config.toml
num_hidden_layers = 8
hidden_size = 256
n_experts = 128
experts_per_token = 2
d_expert = 128
d_shared_expert = 128
hidden_act = "gelu"
moe_layers = [0, 2, 4, 6]
router_score = "softmax"
normalize_top_k = false
routed_scale = 8.0
balance_loss = 0.00298
balance_bias = false
router_cosine_scale = 20.0
init_std_router = 0.0143
lr_router = 0.00041
num_attention_heads = 4
num_key_value_heads = 4
head_dim = 128
vocab_size = 15234
norm = "rmsnorm"
norm_place = "pre"
norm_eps = 1e-05
positions = "rope"
rope_theta = 10000.0
rope_fraction = 0.25
qk_norm = false
attn_scale = 0.0884
tie_word_embeddings = false
parallel_block = true
init = "trunc"
init_std_qkv = 0.0365
init_std_o = 0.0
init_std_up = 0.0365
init_std_down = 0.0
optimizer = "soap_variant"
learning_rate = 0.00257
lr_mult_qkv = 0.4
beta1 = 0.95
beta2 = 0.99
lr_head = 0.00791
max_grad_norm = 2.0
warmup_steps = 200
schedule = "wsd"
decay_fraction = 1.0
decay_shape = "linear"
final_lr_fraction = 0.0
batch_tokens = 65536
max_seq_len = 512
doc_mask = true
z_loss = 1e-05
train_tokens = 598300000
max_steps = 9130
dataset = "wikipedia_en"
Below are experts of layer 4 (counted from 0) of a mixture-of-experts language model. Rows are named router (the router's row for the expert), down (a neuron's output weights, with its number) and show model dimensions 0-63. Each number is 500 + 50 x the weight over its row's rms, rounded and kept within 0 to 999. Numbers have three digits each.
After each expert's rows: "raises" lists some tokens whose logits its average output raises strongly, later layers aside. This comes from a sample of Wikipedia text that the model never trained on.

# expert 93
router:534497400507497451580506442398533443454566527543430394481546456581498473573469427495482565473562473551395562478503497448530470519478449515523479475482533562546514481650530531498501533451539526
down0:501556459417560570448504464546526576524551514433458507571428550400606536492540569461526439579493521441537476531462460416485523541572497530490575505510459437466468524449510457411449476477503496
down1:446530508400552457538552531563504452484526545459561567424474481499508556499593439547379484488500515528460468504444463570430558472431589474528478557479561543433596465486535518449496432506438500
down2:564573588503455542523476582579497451463498539412567463500394483492401588480556525477486452557548494491482490520445497498408588416416417511535501541469447557561521417431485449515424502495545489
down3:523497516406485458449531504433429523583540412468536423481492497466420529434495477439431598584490476549534488481471443597422469515428528534447480476525503519508441490482461452534548427496511495
down4:557435479526502482500485498504471405532537497612516520548444445550548523437432475503456470492592475520489482445459553552477486405510512530416486463456486437539464492475432491501445409428477534
down5:516489508555440518514473501457399516507504543428499529558537439510539486442541512479435479511435643467571470536465490578517427530549510367438550503362550617474552451516548356494438528508509636
down6:527598444443457536488448587486513509495523487456546545522465523498502510539509441389424422410512404511449469522510465427517504467478486398470565538467494527521420502592507455506515468441492432
down7:417539478512473500571457468443553576537578568577502523437489458578486527515391459511541484501499515564585477572537635466536492473471519514525481486448480549470525484542383482397429481373445507
down8:602525511488441583513522397640550460518525522478551555495515509510415502452566467490562410471474418449431528594496507470575426519480530500493523424512562434520589513562444574444417573508495402
down9:490556423614501531483493537570520457468439514522514452434581451458457485519449582381500431597492574510427562508526591536431462453508511409556511471471536444442527464544490510458525430521447497
down10:534580518516534526413540482581557532591506555487541557442502472500438471538551520571472664368504550506542491521501475443554494487549449492479500434392537450632491540481562499495583465554473497
down11:477455512644493457463542502516458520450459482474460443371484553570466587499560489467508567436501612589542481494484464484525559485483553518522573474502474472463553480558471492502444536481421489
down12:550425409491419532571433552521446489596598494533457558531519564463533519483539487549477527568491586460602396499506436427608483493501536467453443499515516475543520460544501545555480461489430539
down13:504528488615529416507454509470424468543510501499467514546482454474520466481486539540478580530511452465459572448478557438537412568497490566505503410470548516504525572468485485420612380437528498
down14:567429394460452566538531492496427419484463534478451472538518460506569538586541490499600412488556636521497489492532591540568557498550473447436499504499401542509495476470484477487606445596458491
raises: "T", "ache", "V", "D", "U", "E"

# expert 58
router:447493445502556471470532453486516539483494459496585467559487527457460472515531486486529460436517408569460562509545610514497483544507480582458547549408537477501463558438478428558564498506545423
down0:438520579531552550490483436475489476519501515466500575466493455456408504569504496505556462478483480538555535433551457426587483539505464383469564458435499530565501541533521521516425407476574467
down1:461600497510502559523458508382442556518509496559458483444366479553503552536475613419472508509509407483524515479527519399556447517413450420464570524411493509514629476416458496431493489405531479
down2:423522546514402570433466509339499479483523538507500532484532588453598620518410474504444464499423521554536501476414634426488547549530489568444502474488554498484473526580441483479469528523433492
down3:554489515528400536542569487510486467574560474525571550511511424545507505482468554509473517509472588412528523477441426507521490522566503455519525458609351453516555385573452616468444509431469561
down4:535444537490576506416527448421496501556352499464496519554369558429467455509497497434434435510468555541426454570612519419569484487450552438436504493615545445510447471519539536449460491494488565
down5:451494454497598422501501587447539512504485545508542608529482582490438446443539560455505593470566454486489563528524593617451476440491489530441586529514529488519503492459551446548429460402588405
down6:404456444533489418480486498497552502365544515482477506504521546462492474508501461482418530569480459536524545493461494524429532487535562463386443468398425551443539529510531414485506565506444543
down7:539547463461473473486440451511506556478574489456463504421528592612437395457599446372533472575450523560519493546530393526474466574539493530520491500437487514488512527559457482525476497453594487
down8:522532571504494499540521556474529509524561555528553503536461573496468488563443497512461554544458536474435484584497484538520480507594460490506545545449497523462503525540493568629563470448515453
down9:474483503466581506505524491564555535448451482368504424529519668581506546494469464505537453502504437497494415492429517562568444446473472480535544584550483465390468488512446521501522502542493592
down10:542516459631488498517535446507456469468534534459409415491500420467504384510520448462461519504448530507399541560546457502489540455501466540487448474579489508463528569524485502580500432489461559
down11:533532494489479506481475490441496464519566538496455504574518498532493471527460509535436655521499439536558468442456555453471468485485461591459549495511587547471478484508528467446467497554534525
down12:430444508470478551520536458510521423520426467451550412401475592505478603547530488469565591407585538403420453468474544546492482516442541497456545401457514532420452522567571446568617490565424444
down13:542441488443495482408488531497389553536455539362496499562509529447555470484471468423476462483481511564626473433481494480536554490513579489554471480425527545572543477447486444553422504414520479
down14:438410529452407483506496534473583462483556509435489503457523525584574570570553604567510480574563492472508528578474486516440493487482538476434524595541522518605526474448512443522494504451501539
raises: ";", ".", " |", ","

# expert 40
router:540480461463460442492548521442522505494576571484521495530497537509508462566446425541581556460598499446496583472407568498467493411503449501438532392544469532501536487528535497454535439490566596
down0:474533610484520522490419450535624521587481501417442561437459424413575494598488490552545425523530458464509543514503479489576539464477463420580496523493517501533485594489421526464557455513570523
down1:408542487490513535415504519597525499484500435503489537428504435505468401530519504600584616531522415504514504429569529478525512458527460577497508503511472532597456516494530505583484348487456450
down2:483601516516527481585444500614465473503546506457510530576546392518400456517539500536546515556470507468434566523550496487536507452500556458496457502515612482484465500457436441531461465508537507
down3:420489599534531537487575494495540446384612591601541531443494498478438608494506499518477573485565449429526486491412581483493470542514522491419420478554476478464481465521438553491574491473453474
down4:501527453480468445502519587492442459480599505516515358520538618469550488518562434549472444486449501497539412460465525543467527451509518484575507405527529470471594416514573383430517489563473458
down5:594536502450520475497551490519461504507548435514534479506555489546439539477512550510420513492427471533551365506527432533584435441505509450509422570597512428495484542585570514549434413377471467
down6:560464521500514545559518508439460423477432523506464467482532536516476455552570512504465587556578470461466483539434523532442541495448530505528423397506521529455563506603485447489415485447403429
down7:510620517487397527499579513555478475577536509463467471506486508558512555556471527484492515516532497389494478532493530511515486481574544553484512544440550445540433452536494432491481563486555486
down8:501466478382525556513541537509403563489530495471466524561424471468464480480547535482490522520541460374511517527413447488495483522522542508537467536433444469589446493515581355550478438434541519
down9:552504523443567560504511594506484524504422510518561545405493491454542510500489497489562547525443405452505489551559477572569363548587496577514423495448512502569565537437500605483474505503514495
down10:510452495558524564465516512643484490415480452520379527410566456536468438474418439481382412556493519476498391430568540487414524479579524478409423542555484464507423470470507560524485499525467602
down11:570607477558475605558486474534485514523503471470407668520555512537432483392484427488399427388521504423479607455458548489487482627479454518506558465600406520538514481521504493549545507599517441
down12:446415515462497468413507597559434472457385536435523564471399483524555507364478503496532537533419482550444544524397514519460537466468516467482534442535501490516518496560513494417543488502524448
down13:415519546512539474515484601508423528523473525465492545487494496462545516490548484535544519467572498517533520522564553527514538487555513475479440509458518569519557479504553543515644450490410617
down14:479518474509452569542508558512468465529568560517433388388498530564448583574415553520490482402458558499517498496523592478553545418468495554559456522487464591553434634508471493519537621500541473
raises: "king", "k", "ess"

# expert 92
router:499502454516510589454498504587368457499516647457557440528551409517577462452466475506522456492525619433491499461463466577440471556504501422544525456466495463523500586470422428621446475556579420
down0:495586575594505485432484534482501524530515525502458478566455410486523594449491572482498494503462529500576448532502585450516457509464483523542377413449518440492504485623489583490493523558454565
down1:479611415525565573520482497435530490489479444489479448490495594492449505537503415507445556520468507575485432460519523515604542475482422559555584577459482532464546488487567462432392594549422560
down2:418518495457529470449442437513445458466503507446582506520466466496556553486405554476552591478464490620527469493445479490543587534441579493570453520578480455580574529535575522414458520524541548
down3:470535486504465603447556392476589418554487555474409511354512429497489480558474536475446400495516503523527465451479460450507367417529521543512542481500483428477508556546491459509497392422535460
down4:500498482544497534500505464547536436505519556483524421505485402470551540373467443462554555468449501453552607627508496582508548527428572521423455572445500513522542585518521502510620410449500472
down5:525540488427434522483485520564499522524382495494504479452459426487537486536421503602501487451463519507489545523559462510516425500502512445505481464456495402534506536477541590492459501388447553
down6:479495545507505483526570438463588556516523522553584487515437568547498470505531473505479532526473459552572545504411434489452471441412474525511567498464454420560509458511589529551476610478478448
down7:518544551594495518479501467489526484387511567421562477494536484491581396465533532528519555534418498473461553554520440451536460471467449484585513475534467505395581575460426510525501493513496522
down8:495461510416607483433473505482487490485474406514421503515562605473495567431479518561479534599387535475551579522569517553509469445478457491599511578533479441494537528468496482491522486556534503
down9:571520524579437537417445455616465528450469366490502463621564528507502543506488455479541535445562455533451480532477482400446476502500551506514481548587536511484520451508532484518529490504510477
down10:421520582488555481535562483510470564470448496484499413495552459508507538550527442536493576509486385498542434538480519530585462451474462587477404449436448490572453504501427487595583533431494494
down11:549499520475449492577516508496522505506538450469451500496480553431452502632477570543551565394551438412492453544465506595397466436483496472480532534451463606517429476486471410439517530483410459
down12:499611490497530495521467479556597433483584489518564483491471473477429432441456504554585566606483515462546502595526536625392458456472384490394523492525553477538462520483468465538468473500603595
down13:445604436518466572470549530450539495466522472509574518484555424446526512410472447361454504493588436490446515496487513498491509457546540521473443628543560514483484532451519439596506505479446460
down14:498561422466439546444459515520446428437492530426426494483512566502493445590521435506530484465576537603478465381592456420553520487568481436619586454485529619542438359432422494549481392450493543
raises: "Ind", " \"", "weight", "aff", "gu", "est"

# expert 81
router:530472519499476562546457476547382499539458557455580533538480500508405502350469568508498447444498538480562504419555439526432495552517524517530425521483490471529466560526558475494446492540437493
down0:503500417422501528537515475539494419487456514440457470391598500585519452450484455551469494612516437550469432548501444437478554557550434553496481472512501589560526399512423510515531459541582457
down1:620522494521430494561501579581424477561555500419503444393446414524448495524454473444468485508429439562485499493504423503514559562589390503562584556552457524554573550449528419644516451415507573
down2:384484576478496588527517462514463543441466401482543513423509503435632543438488431467480550449462432559531644490456532463483517513503511541508528469531548529501428535503460590465506426524447594
down3:524498460510575481409473518490446458511557502462413475479531456567574522446444448437618543577509428520513468435557562432431447497508516506515464583552626477465499493499556487467519508622537481
down4:569593576606563529507495486393534554557546520515486445558494525531498534527502509542505463532625567546552555528509494550526563512474529441469488557440449526402508494472483455553456510487559514
down5:474402466538475484560518540498549440461448462559452403637444512494526526575432487510455569535443501528481475503428521470417407382510519476449495505534574500492602522530515545545548519529531582
down6:404448566415478502511475485522378474463509465482493436550507474483546449466529487578521543516520525554542569588461486484520520544436498433532494473493491513619467539527530408478478522490510523
down7:487397429461496446456570493515425449471463467589518504479416541471496569564575503529482555436463497484548414523471517579491525494422514523391483451461535523469488506523415365459509527445450451
down8:467551563450528594529451534494402542358453461471539536481550455451548528463503513528453643535475553480553474397464615504503480443463542381465576460538532519482416503470488490398550517505443585
down9:466485498485460578468481427544496419571574437430487551487465393502491461548404386529449435548447513431449546481461557500513450460579624506501532512538408512538491559503485456511489505469494575
down10:515452447429449397531445574422411491496523497519486476472438422565520567533552514505470434564534456573440546489478502503492496480511558538440487447405465534453544419465471550441513495457543476
down11:532551608482493449525451535525428574535433538536426647413410472538468427533482512489517449506495415500569544496550531454546575532437472405530604516472546475475545458463391513591444547461547472
down12:452451594541560496542558453543463607539535634475450543528519465591507476505564516502536509430574502537381484536528476573521495479582450465501512501416483590442483493465676512519540540461495538
down13:482359551521522468590532452534570510456522504496516489542514442500453513438501555465576494443521530499536377537575487477507531455463405428459503474411391526504473402509554473464530467478441517
down14:476527494530519505465466493471447545573423537471560491495424522514492509510500514547506453449489488417555522562492432510442505491582525410465452520398512405503512426500493495607476496485564488
raises: " ", " no", " a", " one"

# expert 39
router:609567462516540524488452542483388415550468481426485541544584493493481493475488543394456439525476530462457524493578354382488481514437545507561509534487551490515567486528554509479545478521471455
down0:472542515564478566515458530526563553536430493558524484520503512462515498446441466465531474600502470484474557471488533482509579461493538504464440525512468541429486420510594531523511542541452505
down1:426437524453526452519469559542402539540504455441477510481473529546519577513545549524484553537534495591468460498418498477525341507458517579471444528524456509610492510483457532483496467502539520
down2:513559497442422484500483601549494517573544474491356512485465449518546458475561559450501497546458520456599502485513500433448366471532416540509557389452551555604480520568491566538526584506444514
down3:414585452445418579515545491416518476621526523555481444442446445501486467501528574508481545475536490448498466546496542491627416447526455453407437533466543539451525476439570399572478416490566427
down4:526494523526523492466518458557490411460474544505467542470421510487559493573382598414511517496494486554615551547489513509513456610452523527467535475457356422563502540515457448505416474479474494
down5:466531530522605529427515569414538519541442530527560450487475460550456505465521481476535515481459499582518533462425459496467586584501512562448345488347456465437443528463393515500421427483461542
down6:450554446416496604532448500453469496517410553546540485398495504589493535486470506483423392488438530507582488492428447527563413532504558467470521497512523613490571477464457522551463518505473487
down7:462473517537511583547537499503517534455516522533462560478398490597449480533473606426599518541370513526496519463455450541488494538519550530470501467522484539503459450595554591486523401394496449
down8:500521538550498476520427506444464556476454455418523508479513463458500507470510499408435499488559435487463488406533510470529470564450474425408464436465501389502524440511528477507479466571485572
down9:556456450478487585539514488579535467489441455546402620532530451448496432507508569592426475475461458570408440561495490510512540502580576496497494428453483472434569563461466552488486454486537475
down10:491549532461467536404459455532538477577498489477384463476510569614502601568507405572490461527389487513474471381503544450535402515429473479550472565513443519464446531464420452451504483468471554
down11:462379450553430458492470349474518481549446610538560503480565556567478489462579407451496453477554468555551521483453518581488512512485444405522432420521485509451609455482527520516422589529496508
down12:472507383426445468524529549541540442424447522474493511500602494611477434358601517480467508496475530491481509562442457509395508519449518534413442516448547476547546536482427421518454476490531490
down13:574498487485511480476567468472392560562554409563504402538570499561479540534508473569493543488492437506530455515437505595535551511520515523501433477541489439576442494477539572479512518492414474
down14:469494485530460512422492490499472447502535549463499500490513520546478480493443528489436519560581473404496449518460475527568482477557417484567401418515442402426423526466493519529537496571484535
raises: "One", "The", "Sh", "Pl", "This", "Is"

# expert 34
router:583415468467519472482437458541480484578456495529567487533447505446484486570607426495551469506545454453560474574409425436500470484484469562400516437530481478505476483444547544517549551547550579
down0:530637472523607414531532501574471541487479555502533496430476415453537488492504575469508440528415440546444517474465427452523403438486518442474537494454529547487536460484451403581427479491476505
down1:472500567443471605479559524595548543560384401423475518428494456456468579516481561480444512450574474473389598544625466530519492413485454594438484573583496512498480546446407515535565502506488495
down2:490564633521593526527478514528562462488647580522543525483516398434561585496450523561489495503543457463559521552483520561516452463535459500470471553526576425487525490507426509470529535619489564
down3:496394453553457548518462479418502478454487529462552627474469552455557522378515395520529386504557449535509596397466567488534543484410576420466443493532559513520500500481437560434510542516455480
down4:509535434473402550524509539472385445501432479433433471603459480468450486489509580487436491553439589536422498604564460468464387411445479544477549456479453557480504509595593460478570452478447445
down5:442484498515497423406528470506498513537555514439530489532557568469545515503536484515610513503521492422469466438509456510507475489494479519507525482485520545502567452499515499511527473501501430
down6:359512557481557457557535458490520454436590546447582425635541516508460473499504469452486547538471551496527579450464544454424440525490486532497558432481429502445490554417578433458533390492556534
down7:475399537573509528505461523468511416445463479554620504430440484563491489571377597422488447457498512460538603465469502519525491468525527445499478531478463567488458462460495493468476522489513480
down8:557433446435487639487559508566509418461463495454495589534509507469337511456491457461457424609470540497468494543560487474446522472469517528480529469549581448481480461499518528503574439491560564
down9:517441564551524428423434466371536421494589498497534465469501555494519539427493458438472554516404474540508568438447578549501455400554533489490555443453498464480455481579575621558567524503487501
down10:560458515500492502514484464432550544474555518514482552499474503517455525457419519512443433576500541540504614501584516479599540493437461487422502433483483518552513585510588526473527438603542334
down11:533483544488476522577534463525517508504431467479543564470410455543559484426434487478498459579442568451550477378588445491496447492501463526526520467533551364458518454538451489594517499566587420
down12:514429507593461579582457431610538496461567530483593443485390564505474468507531518550447473438534542464421598543558520475508483491446510518461558491544497437512507467549461526575474391436491582
down13:585444400437440500535435440506475565465503496467551514467441546515517547594526600450563445497493498509577468580450474539459561449492549605555465543527435409496501446617500424576466446414473466
down14:466476523524506566493485532538594519475495455450545510397424524522502494542513520501558560460525464523443573522531555496411480447585481544387567535413487530498503539435494557550512494488563546
raises: "erb", "om", "ular", "ers", "ender"

# expert 25
router:500447498497458504455487507477474455569488515473385465397538526524427547413502477518441526549492535555555545505442514501601392469542567473536441475476527402550456508473517556472500566504463429
down0:449480593499503437402544493499462574560519492496502468514550564557511474460514459533488584550545442493574538459431507574474492638430475604515515505489401572511487584524519516500541462489556474
down1:519545520441484525403493415505414521586535485505519513592457604525421462519533512423472444384357514543540534495540411526566501566481439489480419561437483574555490533496516515563448421496419533
down2:448516528597464539532543518540546378559523476581384500546440519481463552524431565471509469528500575453549458521496521432597477477521597537438334455493494559523505466478510595438566470481512610
down3:469570511557564446442484482524596497397473562522485476491493418418524495494435464508451535469442509495458520503459495438405470482592461509496559468476443533505520466473432582538470584620500430
down4:458490520519428630481520485506574519507488500540449551476507527573486498555466544491436565514494536490444462518432436436518411477520435531367546406463430478501502617460475506486567489519527458
down5:515494563509463527506398546490509477524503462548522561557470479388621546557499549527470423483463455521451463559490508539571560498519519464401452461466563496485515458619570514482503520512534559
down6:589486391556519530506536584492537556434454521442573430473613483496478502620522462478477603525545499593573496504485504460422493539499523477424476484565552476458490534450516420535534505493559490
down7:511438419470460468525413483512440502489468641466446437481515569531489447462509438465461509504467562469474516559468399488479438486513577528439491503457512546510475487508464497481508517499470607
down8:470453474507516355457487537499489483468495501573489531431551537443504574537582588562521511477546459534490482531432423537546542473493407420459527438482478575534622500485568582429457527529465433
down9:543383463471511462533452508543478464447387523511455488478474557511509450503391499418518513492467548621458522546421545586510456512420581528556425566443489477564530556587432550486483445452495462
down10:473410547506528490403427504501516462366518387444430572470492536432518507516445461439529551549478540493476512506536528492501504460435439562495516487538466519518506490443549503500545482452468441
down11:553545581470561484486452517439455618479429422409537493505479447440463477541434586527579509490527412563576523465518521522503493478475476495558617533476573586523403488472516440391488565563527499
down12:437525498538545484506503541562514462486552499501475521527495411474516472523483553589548561447407440415543505470516464454462420528488420460466415539544500478514496513465487505496480642563544452
down13:496392527516506493500533391398444479474346511537529459513471398500489501566522591515483510469447475376442572458574454502408526546498443484553553422626548496563498514570468452536473491574526465
down14:424541520503460403543505499614508532439549501506526421481440412455365414438453526592533629400406497486492470411484497490486511565433411473515470400491498468552503479517562500383514483560449458
raises: " the", " one", " a", " its", " another"

# expert 98
router:457544450527518444553510447480539517493479538519521555550478433496484560595478464521517436411552488610447425522422474574482525443519532446532439502603462449552497512469392388466479525527594530
down0:483474584539534596409523523512513510463475566501519556549510442553485567440534506485430576488402565480553546499503524522585496520545566586465474478567462475384430505463565581469549540490418491
down1:563526499527489399561516403564471468473485572467508435508533549554436417552496505502413456566539470590548532499529455585432511547441491486475448533503535527470403495495451495512470433512461550
down2:570515395488537458530487637535497493596524495490601528606475510463539362524379439468499510550502512496525404502504489468562509571565448512500373504521537452488466452461433491497449615429473482
down3:516463502574456474492446455385595591470397476559540493587485483465448410431507455550522511455513512411499539474534478495400529414502476555463489490503481429543458547515438527395565657564446504
down4:442518516548454580499512520528368481510487563544561383519426488568447537537420503453595453496522515552464511460510447517486413493524474580498520535519617526543446455559599482512461552495492545
down5:530425475463470488509448463437473494530536521443455570467583527561444544532447576404450497571491482491495512563566438484494543497568592471480446585549438511428523460464519383427466454514604516
down6:416422459480522506528501514469489460511525482530487493552481457475464517523561453557504456462504525405436480559566376468561500448480549554417541413461520525538564518541445502446482567523522356
down7:494456538477507541526432534475492511398525596493490511517471575519558570502529506515450539476503533436471497648490505465450451543485558538392548479568478498543489485508462505477491475424424494
down8:441497563436482493477561541463487472487497438444448516479441464508474572527412448482470523585424499572480482419513547453538484551542482489495455473415473528522521551559457489459464487486468440
down9:488485440431474419430532543496448592446479461507420582409534464507497505476514432461495563557393520564479441428478577440491560512477529368617525410449532522479468496511455545555448512486516563
down10:390395476532491489534611506511455492595492486459420495526583555510496482468491456541541552565496517519580544456539440533419479494483639516513421560526517465449437601508520352463535492460551568
down11:540455479501490542506484546434493447537536488471536485588506480498431570489463507527589471376466509374526469451501492516467503580481502637500528578505484469543419483457482580442411526490443560
down12:542424489521550507495480409521601498489517491426495399473544459550513562583485527553493525488485530458503537475457423503468537545391520493510461517476561417456529462475459509546507488482566552
down13:502537522488477554489522500451543491517544510526483511458535438510405587499490465467547501540489527478505482435454491442528555508559517498484494456451513393473522423424458552539572500407605486
down14:528552494544521466365539487570509534487480463578452557507552510441515427495519575490532542541441450382585503582560494442485454476535501466474524593428508584553497522454578467445538464557533480
raises: " |", ",", "\n"

# expert 66
router:517494384513483507567526487523394402432610502454425587484528520439485495518351576490547528459511577409540540585531492539544449539560436510585493531425568562517469509521508488474457498544474490
down0:430568435384586381492579399447505522496460522490506417471468459542488475581518335448423533477494509465434414502490360497562431507431552546524519561550501481493495552518552488510464459493474506
down1:415451507541511495501439441443592519540511516561472418548529528514544480525519437474458478414442444505449553537450450529554473471486498558467471464495401410457483557496587517525489528498434562
down2:445359464458513515396582520493467474512570519558487510449605551569446546461555486477482487480489441520490474480574534563490535477476519394481508498503579495471522592558555433523464596419491492
down3:625520499625536470535524430568507483508425555397498475434476417529500519482553602560521442497445494515476511626589331451510491489505500423462520429470524435564550504515528551628566530559481494
down4:535486551470496455489469441416460409546455568474589472649543584576567552504533577448561491534444586567538504552519528464629541379456498532488470457373465553516438445481503553507437432605471469
down5:486467630471544470558463502450496459457517511519551424473348539397537562507500415443379466489542516557414521428407521431581470537542517474507606434435508521567503576487560511611479520535561489
down6:516460438503415492554499547407479507531439563508513531483579521527509555503575436454467431490452448410528525486407471423525445532477484467525490548455470443441579449552512498514456436410517517
down7:518544505389491484515524542515447574500464467515551544523567479529548409475449461523475446529560466665477512447466499405550546543499517541548458550525508447484531483548427402504493536535529417
down8:419474547480519458523485511497624516434458466602546455500514493469499518436540598564420472447500480526492509552448494438605522439411508542512504512476483427445431486486440516524583462485586457
down9:519453405519506499488501528520430507432550444571515559498468466488510541518427460435558473537539513543517465490484508541526487487501502430515600537441458481528521508445453374488414464469456464
down10:566470435525448452463503511464406500516534496480490472506564440441512519545446452551489509456479447610516537533531471541572428553498599492519484466435540432408566479495487427592497489597427406
down11:515515487522420442554384460484610548485537508514465468495555538470565528432476522484547543470603536587514526490438554518561531500548515467453477546509479619509451527471520550483428453574628631
down12:494578538448471584486470470492522491475553548437589421593544470477490474511492447337425424534442468540586511562475593456528515498481438409508580432412388417497491340532470443421461499549494495
down13:517576537413454577547544467447441502540534475458491513657540543546458565539543488503489445589442508466578472585534407434443539539410544474584484475474534478454559445466482445409472425545557547
down14:505553417599509487485526520426493454507542611470507472474472507538402528550569555587479486510589504514528544470470543547530505493502521534462608490497476526501478517498579445584546378508528489
raises: ";\n", "\n", " |\n", ";", " |\n\n", " |"

# expert 53
router:487528513512515536538508472526466411523461446597549454422496553487383460381423486488502501557459468591497575463482497496554470484564529450443541472480441511425473431522574554474505502556449445
down0:481470427462421533541378561476486534436647455561455536596488518540508527525495497468599501520470543489512422474473574561523540477526523465504465498550499501546503437505493463370447481461402530
down1:504510458483550508512497515524386459454488513463534497511471466493504504410565504455557431473446474490508479419517442494553467508572500463633548479512505392408489456517498494580518544586476472
down2:555486422489542498455465491477424509509465573534524559608517527404547480557469523492535566464586504517487463535369467448534464443499519472569528485474587457550459510587449434521616531488440499
down3:421494515482517529394511454518473542489483483506487572442495554546486560535552453466406442519479478558456507484513457504515486461491537490434445523505467460576582538601511591476503460489499548
down4:554527508625482462487528423532439492508501442508475507660468487523477414508614486485511524480573431534543533463541399462449473548498430382485562475557545443494550487499514517467547484457512487
down5:475515390478458487503510452466423541439493510533537481453599542526525503510423502575566547460504433488546391492472576543499526474424479449533472596456522431573582473482497480577511420454498542
down6:451402414544419550582538419577505371565589396561566455493433475520539608535516525548563520499447403522500529613566529444500489580532606381415504471419481481481460464543556540556440490578433505
down7:537379509540506621521580473471493467520502494438547442529544539563551483432443497519515405483530625539496496468562492490501481563489631403443473580487541540498498566452460513535561447488509572
down8:523622417475395564581500443544451624560456483595495567549448550535491476447553607534469459557506494492517416513496487487509448506635479536548551476486425418415471581439434566447379525567506423
down9:503560518525560424599541535541568574512536451540526593523535412364446456397543506555519510505499427530527459434473553412419439532490549498474553452553521534514504586522509433448530521528514562
down10:491542507536448619549472571507409493486499496527422412523569433444513508439469521479515546483446509475458575427557466523464484521555460448502579382491440489434408592513463504472502502531486560
down11:454532557525482489546451557606430568419581469534446592543488489448525548533505472597536485479482466581513447461532481539469524473516554504467459404532424456592526585436403486500481439437594443
down12:495475553525463473517562534448424449517507466514499437487447536608509494544491512499585566550569559504412544505514539437459572449418483500507562551505565445437559494503485484461541478480546575
down13:458493450583533490467464503461482439560388522553587510486517560504508472481495561533567407401544459462467532533435548491482546497538456430536603519552445464473452430522516528598515521490504567
down14:443483525549510456355523564539406384525451558554493457582591562458527555482548553561449476460520374448532427479500489524468437532488478564493405385528489571556481586525521503493487529519548439
raises: " it", " their", " them", " the", " a", " its"

# expert 72
router:551494492524550536532579485471495462428542578419477393444504583529496480544447528538487472475452590491529501487496541404454505608524488496574528558425515564490520486522587454457593527550509422
down0:443507471584452508502460576544518485482488512436450485379462454385515518451528558529489476557571475490530517465431463591483568536482523594489545546534558560413512440526512565483580549450508478
down1:545506449496467552539511459418411440487476479547559469586478525533467463400578587566555521493475483594484509561523416455381509534441498554544495490488599409417555626466533434456458481445573473
down2:521441552500399504494532560506399512554428443494390498537492547463501497569461379452440386564511471434457540468472470436558567613344449395493504441560531404434472390515487547464532521565410542
down3:445475498472476461586502492518542460452604489428507512493493512532475556486416472476493451587470495459443491402501482570534458439510547527551432414499488422512486445503473501509547400474537491
down4:458486484550534469516565524531501394539486544444530490476467453471505506441526539488589530511467459426470509574576513451469483456556445497533549574463576494576511492562499482461505548443501449
down5:523538498469560498482587456478505547496484559536537483481550637504453610458464499500459427469519504506543519534571523428440437489465401538451479493415557565595497569482515472409461484512484510
down6:464548462479519574486538610611555573375459470444479531469503487615479465418457526450464493535520521472546532607489468523527560494510463494464523553452540584534534526535526530516509555492475470
down7:493526451526519470451445385538447556518511425485461497487495497507491519452387490494502472482465397551452489501506427518464494438523392562515605393475554427446477550491562471587491505511499508
down8:488644532621522540435490417461516352440517550477481459453578568523466565442553475521478491499505487563476599509524544499528546583504612469408468504429525539468539496514541525406527500461508524
down9:473418387478484459466515428529581459437448461544506459567542478496450509511487594559415486395509421467538437513504580498482526540499432572464444505529466439499484518492517389543527480428418497
down10:516454491542502491497535451420532539534532496472574470552552534541459578484463478578438508507549493459543478523528528485513432454525556466505549524390433431513532542506441489406459519588501464
down11:604507488571409569549492438455522500464544513401447534386394485468535473507476576529434473522502452508475527499581513545473485464516448516371460480468552529449516508552511564471505506487483524
down12:493501461566455565488459579466469494459543373444508542492498433425447602565554614461479587456539485469468495405552474552553487499531459490439457541605570529546549363527529580475478514488530461
down13:511558537524542493444577481473451516459420492375502550454406490560444501472540468488419531587539509525467500400581454459531455552505517586495462454483517565575465419565567450555508408576545564
down14:567539565522535535453532451506475535468441585485539488437498493423509552477393470450423459523523456553542563612492448495412432454459474533425474451451462531424491557521458510385564515579496556
raises: " date", " towards", " toward", " reference"